{"d_shared_expert": 256, "moe_layers": [1, 2, 3, 4, 5, 6, 7, 8], "rope_fraction": 0.5, "init": "trunc", "init_std_qkv": 0.0339, "lr": 0.00319, "lr_head": 0.0108}
Below are experts of layer 5 (counted from 0) of a mixture-of-experts language model. Rows are named up (a neuron's input weights, with its number) and show model dimensions 0-159. Each number is 128 + 24 x the weight over its row's rms, rounded and kept within 0 to 255.
Before each expert's rows: "comes after" lists some tokens at least twice as common just before its tokens as in all text. This comes from a sample of Wikipedia text that the model never trained on. Tokens count by the router's weight.

# expert 2
comes after: " ", "–", " |", ",", "0", "2"
up0 [123 117 119 132 126 119 150 151 113 161 120 155 138  92 145 157  81 156 150 120 149 120 118 163  97 117 139 143 110 127 150 139 126 128 132  93 122  87 105 138  82 133 155  87 164 105  85 155 162 136 140 138 132 126  94  90 113 149 149 121 123 103  97 124 179 127 115 106 143 150 153 114 139 169  84 118 121 146 143 106 151 128 151 119 142 147 102  95 133 116 110 117 103 134 153 135  89  98 104 128 142  96 179 152 162 139 159 160 157 124 139  94  60 128 156  99 106 147 167 164 103 140 103 132 105 139 108 136 122  91 146 140 156 177 131 166 159 117  90  93 110 100 102 128 155 149 132 166 120 117 131  99 117 161 128 111 111 119  95 142]
up1 [135 145 107 119 168 157 100 143 145 113 142 133  97 120 149  97  99 101 140 140 115 163 131 132 111 159 185 110 132 127 137 101 114 140 118 129 125 120 119 109 122 102 125 152 169 142 146  96 157 125 151 102 131 169 167 106 119  93  73 131 133 101 135 116 133 105 176 107 120 162 109 167  99 153 118 174 105 108 113  93 150 138 151 145 146 122 139  91 122 123 126 143  86 139 169  90  94 167 124 128 115 131 111  95 131 132 122 130 150 130 113 125 116 113 117 177 145 108 122 136 168 117 186 178 149 173 107 101 128 143 105 127 109  81 106 178 148 143 126 139 138 148 157 151 110  75 103 106  96 134 122  99 111 114 152 117 116 153 152 156]
up2 [145 155 145 143 158 131 146 137 164 132 123 114 106  85 101 130 129 135 101 150 100 165 131 170 161 118 133  99 124 133 122 129  67 143 136 115 123 138 124 112  94 151 119 119  91 134 121 107  95 124 100 120 125 151 145 147 128  85 109  93 173 147 150 108 123 143 105 141 122 127 143 103 143 144 123 151 148 162 143 119 139  85  97 106 146 144 107 133 158 108 106 103 159 117 118 120 115 127 101 113 162 162 132 123 125 111 146  82  89 107  75  88 117 125 123 151 183  84 135  80 168 151 127 147 126 132 169 120  94 126 141 134 158 125 182 132 138 118 109 104 100 179 156 166 100 153 154  94  92 150 145 126 124 109  99 171 146 105 123 147]
up3 [139 112 154 143 127 105 127 117 164 141 131 122 120  99 102 144 138 147 121 107 131 143 124 118 137 137 164 101 127 123 151 137 120 156 113 134 161 151 131 138 164 111 107 132 142 101  94 122 114 138 157 109  87 171 147 122 127  94  91 107  87 117 146  85 139 131 102  93 102 126 109 113 103 151 167 123 129 165 124  86  94  96 144 158 175 174 131 166 113 134 104 109 136 106 109 149 157 123 127  96 136  92 154 175 147  98 158 145 139 116 175 118 127 135 126  83 128 104 149 115 157 164 167 103  66  91 150 145 171 181 130 143  79 120 140 138 127 120 124  98 143 121 110 139 122 128  85 146 157 128 111 126 161  96 136 153 135 119 177 127]

# expert 114
comes after: "2", "1", "|", " F", " L", " P"
up0 [103  86 121 143 165 141 148  94  86 113 107 102 122  95 164  97 132  95 129 156 133  90 125 196 103 131 137 109 126 165 121 122 144 126  85 127 141 126 137  53 147 164 108 101 144 134 125 124 131 109 144 121 171 166 170 124 137 134 143 122 125 151 124 132 110 103  92 162 139 148 180 158 118 120 151  90 128 129 156 100 150 144 101  94 147 142 155 104 122 107 142 155 134 132 108 114 165  80  97 107 110 132 116 148 133 157 130 134 146 166 130 118 152 141 128 105 118 122  99 106 126 134  63 146 135 143 155 142 160  95 126 125 113 113 136 133 120 144 132 123 151 148 108 163 120 121 125 118 112 127 108 106  53 117 130 141 114 178 155 146]
up1 [128 148 103  99  88 174 113 139 130 121 159 132 146 143 125  90 144 106 128 144 117 136 124 118 128 121 111 160 113 159 110 150 162 142 156  85 132 109 119 130  97 124 112 117 134 135 150 127 110  98 136 165 147 139 145 120 146 127 135  86 164  79 204 116 105 109 105 151 147 141 120 150 143 117 154 130 166 136 132 154 149  94 142  96 110 178  98 100 166 105  90 155 128 155  91 120 125  98  91 163 102 121  92 153 101 136 110 129 110 118  86 126 105 140 101 139 140 106 151 135 157 156 120 161 123 151 103 112 121 123 144 112 103 122 160  69 147 107 174  77 134 129 119 149 101 122 102 122 134 151 168 105 138 150 118 172 125 164 100 118]
up2 [143 180 141 128 125 122  89 118 169  92 123 117 145 166 110 132 148 138 114 136 132  91 108 147 109 113 135 130 128 102 140 127 123 110 142 103 157 138 155 139  86 163 103 161 153  91  88  91 142 130 182 149 159 140  96 136 156 187 164 156 139 110 117 134 143 135 139 108 125 143 136 138 106 143 121 157 126 120 152 149 167 168 129  94 140 160 143  87 129  97 139 131 154 101 126 120 133  98 130 129 140 160  93 115 123 158 142 180 142 116  81 117 133 113 117  94 123 126  83 123 106 109 172 131 127 122 100 102 159 101 197 132 101 150 119  91 123 141 113 113 105  94 121 147 133 156  91 135 134  95 170 100 113 140 107 126 112  84 132 123]
up3 [111 161 125 175 125 118 160 151 181 109  72 146  83 107 106 126 117 134 119 154 121 128 127 116 112 115 155 109 136 102 132 154 152 174 141 186 142 111  95 120 131 159 136 122 125 108 148 109  91 117 145 122 118 136 134 125 130 148 149 129 152 122 128 112 129 143 180 147 158 167 116 103 104 145 111 116 104 128 139 145  96 101 110  85 144  70 135 111 108 116 151 121 135 133 147 101 117 133 165 147  83 109 116 130 102 110 197 143 146 121 129  98 199 121 113 137 137 127 105 107 146 163 125 179 121  97 126 160  92 169 143 136 146 130 131 149 109 145 111 120  89 106 156 159 158 100 133 128  75 116 132 129 130 121  93 129  96 112 136 135]

# expert 75
comes after: "0", "3", "6", "4", "5", "2"
up0 [109 128  89 118 111  97 123 150 138 123 143 142 136  98 130 144 129  97  90  89 133 154 145 139 103  88 145 109 129 103 168 112 106  94 130 114 139 139  85 153 142 144  84 143 177 176 174 142 118 114 120 128 129 141 117 151 122 132 155 104 148 138 109 145 129  92 122  93 133 137 134  85  90 141 130 132 143 139 149 121 139 144 142 141 130 111 127  97 147 144  95 157 142 162 122 149 141 113 117 137 167 144  97  85 141 132 150 167 113  62 155 121 117  90 127 128 118 117 179 123 184 115 109 188 123 131  82  78 155 103 122 131 145  84 124 135 114 138 157  79 130 103 142 128 160 140  96 156 135 137 147 176 114 122 121 143  96 143 118 140]
up1 [109 116 104 143 117 102 133 105 116 122  85 116 125 101 110 157 126 155 115 125 125 122 125 109 125 113 110 102 135 167 141 139 156  94 113 136 143 117 121 123 150 115 139 117  84 142 166 138 112 145 132 108 146 154 118 121 159 130 168 120  81 138 135 114 110 138 156 150 182 111 133 170 147 109 129 166 162  76 128 161 153 112 189 154 133 165 126 126  86 138 135 113 108 148 134 159  91 110 108 122 108  93  30 154 142 113 102 132 131 109 125 198 121 138 124 117 156 135 125 127 132 106 153 148 117 141 100 109 132 108 118 105 155 105  88 149 141 135 112 111 123 125 165  97 167  73 102 148 145 135 162 125 155 151 122 130 103 119 152 148]
up2 [ 91 178 113 150 104 101 126 112 112 118 115 130  84 114 120 111 113 150 151 114 147 110 144 106 123 128 155 158 150 122 130 152 154 113 160 144 100 124 112 100 169 149 108 127 138  56 149 121 111 100 152  95 146  89 133 133 168 129 124 121 167  84 142 137  74 104 145  96 160 131 166 127 129 127 146 102 150 112 155  71 123  98 113 114 146 125 139 152 142 129  86 145 119 141  90 102 130 151 151 130 112 155 116 108 138 112  98 139 108 167 179 133 139 113 107 131 106 113 129 166 113 124 113 131  95 134 101 123 114 154  91 123 112 162 170 132 127 160 153 163 147 139 129 103 155  96 156 117  82 136  95 150 100 157 173  97 130 124 130 158]
up3 [181 101 128 137 124 123 147  74 126 114 175 162 105 140 140 147 139 148 165 144 105 125 110 122 141 121 129 104  89 130 128 139 122 163 132 117 123 139 199 117  94 111 147 107 130 106 134 156 114 133 114 126  99 123 132 143 120 143 142  74 130 124 115 142 153 111 134 108 127 100 118 127 127 142 121 121 138 125 121 129  90 130 106 135  76 102 114 128 125 154 161 192 176 152 122 139 106 140 126 116  97 139 153 121 131 122 147 136 150 103 190  98 126  87  73 119  84 117 151 153 126 118 166 135 106 119 113 123 151 133 146 125 106 147 110  92 127 147  95 117  84 115 114 144 113 178 177 110 113 180 103 149 103 155 130 156 180 154 102 140]

# expert 86
comes after: ".", ",", " that", ".\n\n", " which", " and"
up0 [171 141  77 109 139 127 104 128 151 114 143 125 145 121 148 145 128 102 124 123 144 141 134 180  96 140 138 163 155 134 114 184 112 147 161 139 137 131 136 127  98 130 109 123  92 164 122 115 148 181 120 123 157  57 127 137 151 114 140 141 160 106 128 141  82 153  76 136 124 162 173 186 134 109 142  98 156  82 145 158  87  99 132 113 105  87 105  76 153 139 158 158 107 137 144  85 109 161 145 128 124 136 139 140 112 103 125 123 121  79  89 114 128 142 106 128 122 134 114 132 150 123 140 142 102 152 133  67 122 130 142 128 141 107 136 123 108 134 127  98 122 156 128 123 154 149 103  86 148 140 125 156 142 130 105 127 108 117 159 150]
up1 [143 141 116  76 134 138 131 154  94 125 112 145 111 111 146 129 142 109 127 126 112 123  86 104  83 133 160 145  84 149 128 104 166 132 172 110 138  98 143 149 116 111 114 129 178  86 137 132 148 167  63 120 158  94 148 135 145 131 139 107 140 104 194 102 137 127 104 124  81 142 132 118 101 111 124 105 140 141 159  80  83 142 138 144 130 104 119 107 133 113 115  86 162 119 148 181 111 103 138 147  93 111 158  96 127 141 103 138 105 143 101 104 114 160 111 150 138 139 135 140 158 127 145 167 114 145 128 118  99 150 130 163  98 101 104 104 119 108 162 130 163 139 163 138 125 130 149 135 105 125  97 167 119 165 143 156 147 112 168 135]
up2 [132 172 116 121 120 110 103 137 130 132 128 129 170 102 116 119  96 108 133 105  91 148 140 139 116 104 129 130 126 115 145 164 115 116 129  86 123  63 129 105 164 132 110 144 138 121 160 136 126 137 123 102 154 121 108  92 148 140 134 124  82 125 129 151 137 150 121 163 134  76 117 132 141 106 109 143 126 165 128 121 120 149 123 138 174 150 132 137 112  84 143 198 110  93 116 129 140 113 160 143 102 152 133 121 166 141 107  95 108  85 117 179 171 123 105 128 103 133 134 155 115 132 116 108 103 193 158 129 117 104  98 166 109 130  91  95 108 125 106 105 167  91 146 148 187 118  85 120  98 100 145 164 138 140 120 165 147 125 152 127]
up3 [177 126 109 131 147 101 101 144 120 147  91 125 139 103 126 129 139 142 126 116 169  90  71 119 114 132 134 109 177 125 107 113 110 149  93 102  85 133  84 105 130 121 177 146 120  86  82 120 146 164 150 143 100  90 173 120 154 100 120 112 131 137 135 144 116 192 132 117 141 149 136 135 110 162 143 182 137 131 142 116 135 130  97  84  75  94 122 129 141 116 126 153 180  98 132 126  81 169 134 135 139 124 124 157 158 124 155  90 117 123 115  97  86 120 109 137 102 159 168 154 107  98 121 123 148 126 108 133  84 132 115 131 140 133 163 144 132 143 125 168 125 164 163 117 132 130 127 128 111 142 115 111 121  83 146 129 132 137 130 150]

# expert 24
comes after: " |\n", ")", "0", "3", "4", "6"
up0 [118  95 103  82 142 141 137 158 107 170  59 104 162 128 111 158 109 106 146 146 130  84 115 150 126 113 144 125 130 155 134 123 128 117 121 110 135 116  98 109 137 121 124  94 124 123 115 147 128 118 131 100 169 112 124 128 138 118  93  78 122 120 144 165 156 173 119 119 142 148 114 128 142 116 124 144 130 130 117 129  97 146 141 116  95 143  97 124 157 128 143 102 117 147 102 115 153  56 124 138 136 112 144 126 122 151 103 100 155 153 101 104 107 156 124 110 130 125 100 123 165 150 143 173 141 131 128 174 177 118  88 156  74  87 127  76 132 163 112 165 129 124 135 166 134 134 123 135 127 130 106 138 123 121 170 172 183 170 157 164]
up1 [128 154 132 130 119 122 172 132 143 130 151 117 118  91 133 148 105 177 138 128  89 119 105 132 126 113 177 137 111  87 161  99 160 154 113 146  72 144 145 139 113  99  97 132 156 143 145 137 129 150 125 133 106 115 148 149 154 111 166 125 126 119  77  81  95 105 162 125  98 137 121 115 118 186 128 123 122 107 111  95 134 128 124 114 121 126 153 118 145 124 155 153 167 124 110 118 111 143 122 127 128 113 146 138 161  99 168 150 111 174 155 151 103 151  87 143 112 126 156 117  83  77 183 152 135  85 130 143 119 188 102 138 126 107  97 105 146 135  98 154 117 113 115 124 174 160 125 117 109 153 124 135 102 121 124 117  88 159 100 163]
up2 [145  98 147 122 113 137 109 130 136 154 126 150 115 133 146 122 122 155 119 130 112 131 110 143 136 148 159 178 136 186 108 164 152 177 115 126 178 183 143 135 175 129 150 144 106 111 154  90 133 107 131 132 139 158 120 154 112 107 101 109 116 113 109 141 137 172 136 171 143 102 103 126 104 119  94 104 105 110 110 129 119 121 146  83 129 151 112 125  86 113 163 165 136 136 140 142 123 129 147 110 130 107  72 179 108 142 127 119 132 127  91 137 128 127 138 126  94  94  91 121 150  94 120 151 144 119 115 134  89  76 103  79 126 118 127 116 121 104 131 152 111 135 138  93 150 117  70 140 185 173 153 138 160 131 130 150  84 148 129 148]
up3 [136 145 128 132 139 149 154 108 176 106 119 153  77 125  96 127 118  99 188 132 137 151 117 118 140 143 101 130 154 104 104 139 152 161 106 126 137 170 150 138 158 114 133 123 170 135 176 145 108 107 104 124 159 129 131 136 133 116 153  98 123 101 151 144 121 119  65 109 126  95 148 123 109 125 118 172 100 134  91 128 144 129 129 124  85 122 171 158 104 142 111 148 125 157 124 146 122 107 137 117  61  98  96 119 148 142 141 143 122  59 156 136 151 175 139 146  92 101 141 118 150 113 108 132 143 117  45 107 134 136 134 119 167 130 105 116 153 144 119 154 157 148 116 115 108 104  91 149 148 139  95 152 150 135 141 145 153 149 134 121]

# expert 45
comes after: "2", "0", "–", "r", "ym", "ad"
up0 [131 139  75 133 135 126 139  90 120 151  82 110 119 109 127 150 121 131 114 166  96 125 105 131 128 146 125 113 123 147 137 109  98 139 113 129 106 150 118 118 143 134  67 103 135 125 158 158  92 144 110 137 114 172 159 151 141  96 151 159 145 106 175 163 134  76 102 111 124 144 116 112 151 132 127  78 146 155 136 154 143 134  88 130 162 156  95 141 154 109 122  94 131 157  95 130 150  88 134 142 121 135 123 137 132 165 174 154 156 140 138 146 115 118 110 143  74 102 108 136 132 142 100  95 103 122 126 115  89 122 136 102  79 127  99 125 136 155 178 125  82 173 137 126 134 130 136 160  89 134 137 147 156 112 164 156 117 184 153 115]
up1 [185 142 116 151 123 140 116 134 117 149 127  75 149 119 156 163 149 179 135 168  70  98 105 118 126 164 156 157 133 138 146 136 125 159 108 130  94 114 131  94 139 131  99 141 171 134 102 161  81  95 120 144 143 115 120 125 165 125 164 141 128 139 129 122 154 133 122 143 130 148 130 115 132  86 105 120  91 112 139 142 124 121 149 136 109 110 152 101 115 127 167 117 140 120 114 159  74  64 156 132 130 136 112 160 119 131  89  89 131 117 123 157 111 135 134 121 137 108 129 150  82  89  87 169 174 154 116 125 126 139 132 126  82 116 104 124 115 107 146 127 132 129 115 141 119 160 139 163 153 107 166 176 116 121  98 119  79 107  95 148]
up2 [110 143 185 152 101 128 131 116 143 131  93 162 134 148  98 125  97 138 115 146  60 144 118 144 114 129 170  95 145 125  90 123 142 135 127  99  68 116 114 120  88  94 126  99 132 162 158 155 121 158 164  91 134 166  88 130 129 155 138 125 148 156 177 145 156 126 116  80 116 138 106 119 132 166 137 150 132 127 111 130 136 136 131 169 140 133 105 108  95 124 142 151 115 133 152 133  94 130 116  95 120  83 142 112 137 159 123 158 141 129 150 163 127 142 117 126 116 144 141  70 152 113  94 158 125 133 163 145 140  92 107 101 108 136  84 155 172 126 104 140 126 110 132 132 132 103 136  94 150 114 189 159 140 150 102 127 114 106  97 136]
up3 [138 147 145 158  99 116 149 103 110 141 118 177 119 146 155 120 119 141  91  96  92 132 104 114  96 149 124 117 132 140 121 118 147 149  99 110 135 115 129 112  99  89 119 119  71  92 135 105 141 183 185 148 122 155 115 138 186 162 116  96 152 126 129 130 106 143 104 125 167 132 130 131 167 186 176 107 128 118 167 103 124 115 115 133 152 156 136  97 109 155 132 148 170 130 152 139 158  91 139 146 145 135 130 102 137 118 150 120 147  95  77 157 114  98 127 101 137 106 163 145 117 135 109 130 110  99 147 121 118 131 140 126  99  98 131 143 124 119 134 118 131 168 150 130 113 152 105 128 129 162 128 125  82 173 149  66  82 104 120 142]

# expert 16
comes after: ",", ".", " that", " it", " and", " which"
up0 [118 147 160 164 103 119  55 157 140 179 145 110 129 178 103 124 161 102 130 110 140 141 110 135 149 156 128  98 150 120 132  99 106 103 109 110 124 103  93 132 101 128 107 137 117 143  94  73 187 140 117 127 113  95 152 125 148 122 151 118 120 124 118 105 167 145 176 135 118 118  84 126  87 103  98 130 135 130 113 170 129  90 150 111 124 159 135 134 120 130 109 102 130 145 176 160 153  98 140 104 117 138 163 163 129 108 131 104 134 120 144 165 151 130 108 137 125  94 128 166 142 141 143 131 103 104 130 143 103 115 112 133 138 162 124 136 151 101 114 134  97 100 178  86 132  74  96 184 129 132 125 129 124 149 153 134 170 119 117 139]
up1 [142 137 105 109 163  73 155 117 147 124 127 138 130 110 118 139 101 153  80 137 123 116  93 138 103 164 191 113 139  97 153 118 134  85 123  68 142 120 119  94  64 126 112 170 153 140 134 161 182 166 143 135 106 130 124 136 134 124 170 124 113 115 130 160 147 112 140 113 118  88 116 137 122 115 126 139  76 142 154 134 138 164 151 109 126 169 128 101 150 122  89 132 161 120 185 118 122 131 122 135 132 100 166 101 138 152 145  81 138 116 134 108 117 122 134 126 119 140 108 106 127 126 159 134 128 110 141 109 156  96 139 147 151  90 124  98  95 143  93 153 149 120 158 132 132  95 129 126  72 186 158 126 147 152 117 132 112 138 146 130]
up2 [127 153 206 118 132 146  93 121 146 118 135 147  85 125 142 170 144  99 145 118 125 140 167 150 121 104 146 115 146 114 108 165  84 129 146  99 133 125 134 117 103 130 132  76  69 139 149 151 151 127 100 115  99  87 137 168 148 137 101 117 141  85 121 113 140  83 145 143 119 138 151  76 139  99 131 106  85 144 141 138  95 143  92 160 110 153 110 120 116 125 148  96 146 110 138 148 125 143  73  92 127  90 110 125 173 160 156 104 114 132 125 121 159 135 155 145 127 107  97 133 140 134 111 122 139 149 148 115 119 140 153 131 152 104 148 134  99 165 128 131 151 160 136 134 187 154 128  97 125 104 166 135 152 122 109 174  98 145 131 123]
up3 [118 126 118 182 161 120 126 153 129 173 118 124 136  88 170 118 137 151 143 169 131 171 148 123 130 143 104 126 112 119 134  93 100 135 128 117 130 146 109  75 116 144 139 129 111 191  98 142 140 146 149 134 108 163 124 176  89 158 149 119 143  86 104 146 155 157 134 131 169  93 133 121  88 121 101 113 101 155 125 184 120 133 130 147 129 151 116 136 101 143 132 139 117 104 154 124 110 180 110  81 118 107 107 137 117 113 140 113  85 146 162 139 170 120 122 137 106 100 146  84 105 160 106 169 109 160 140 147 154 133 102 104  66 129 117 156 122 162  98 126 107 144 122 110 127 137 124  81 130 124 111 100 126 106 122 144 150 135  92 111]

# expert 87
comes after: " ", "–", " (", "-", "/", " $"
up1 [115  86 107 117 163 111 149 144 110 164 137 146 130  81 170 147 156 135 141 134 101 102  81 103 104 118 116 143 137 125 104 134 151 124 121  58 121 116 160 147 126 114 139 111 117 138 137 100 146 120 151  69 159 131 144 137  99 126 125  95 171 129 141  77 161 153 104  89 133 211 170 161 117 169 121 148 105 119 137 163 129 140 167 121 117 115  92 145 157  94 107 132 153 153 134 105 154 110 105 133 154  96 124 123 136 126 110 177 149  93 137 110 121 155 108 159 129 121 145 170 143 118 148 148 114 134  95 109 134 100 115 133  95 103 121 104 175 105  90 137  97 128 138 124 144 142 124 154 121 127 109 113 116 132 141 152 132 130 106 108]
up2 [140 148 169 114 130  95 139 126 108 125 113 147  89 141 159 127 131 172 104 177 143 136 106 111 135 102 123 151 109  89 181 131 174 143 108 161 123 122 130 143  89 147  93 125 147 119 118 139 130 147 136 180 171 101 144  97 139 137 164 117 135 143 161 135 171 173 134 136 131 126 119 120 109 110  90 114 160 122  98 141 164 126 101 142 125  85 133 106 110 158 124  91 118 113 141 112 110 108 138 166 136 128 100 153 112  82 109 169 142 108  94 144 123 156 104 179 139 129 123 170 172 130 116 157 106  85 118 126 185 118 123  98 123 108  97 122 148 157 112 129 107 107 106 155 144  98  92 146 109 127 110  76 130 111 118 158 138 133 107 126]
up3 [151 146  99 137 137 109  86 169 141 134 133 131 128  93 182 127 106 122 194 147  99 137 134 142  80 153 114 124 134 115 158  86 153 164 106 109 118 102 129 102 116 115 108 125 122 107 141 114 142 141 106 124 102 149 128 161 187 121 111  59 129 115 162 152 145 127 113 141 138 168 118 148 102 133 158 148  80 115 110 141 174 145 134  99 139 117 117 107 128 114 167 152 135 101 145 140 117 108 138 134 121 154 124 121  98  70 132 105 140  91 117 118 119 108 141 131 157 125 171 108 102  86 116 148 167 131 119 121 104 156 176 119 108 128 150 108 157 156 136 130 129 110 124 132 131 123 131  78 125 152 143 126  68 131 152 184 131 155 140 135]
up4 [141 119 113 105 121 109  88 128 165 106 120 149 162  89 123 140 127  89 166 118 147 108 105 121  84  98 107 123 126  99 142 142 143 112 124 115 155 180 171 149 101 170 118 139 123 149 117 163  84 143 167 169 111 117 137 175 162 120 111 138 177 138 121 122 106 157  99 141 151 129 184 146 154  99 106 129 154 121 104 114 114 174 145 128 114 160 151 132 127 103 101 110 127 110 113 140 169  97 103 122 132 139 142 110 124 138 208 145 131 127 111 119 132 104 110 133 139  96 133  89 132 155 146 123 117 123 102 103 126 101 133 123 156 158 175 130 129 138 123 113  98  94 127 171 113 125 108  76 105 123 152 173 114 129  92 112 116 128 112 155]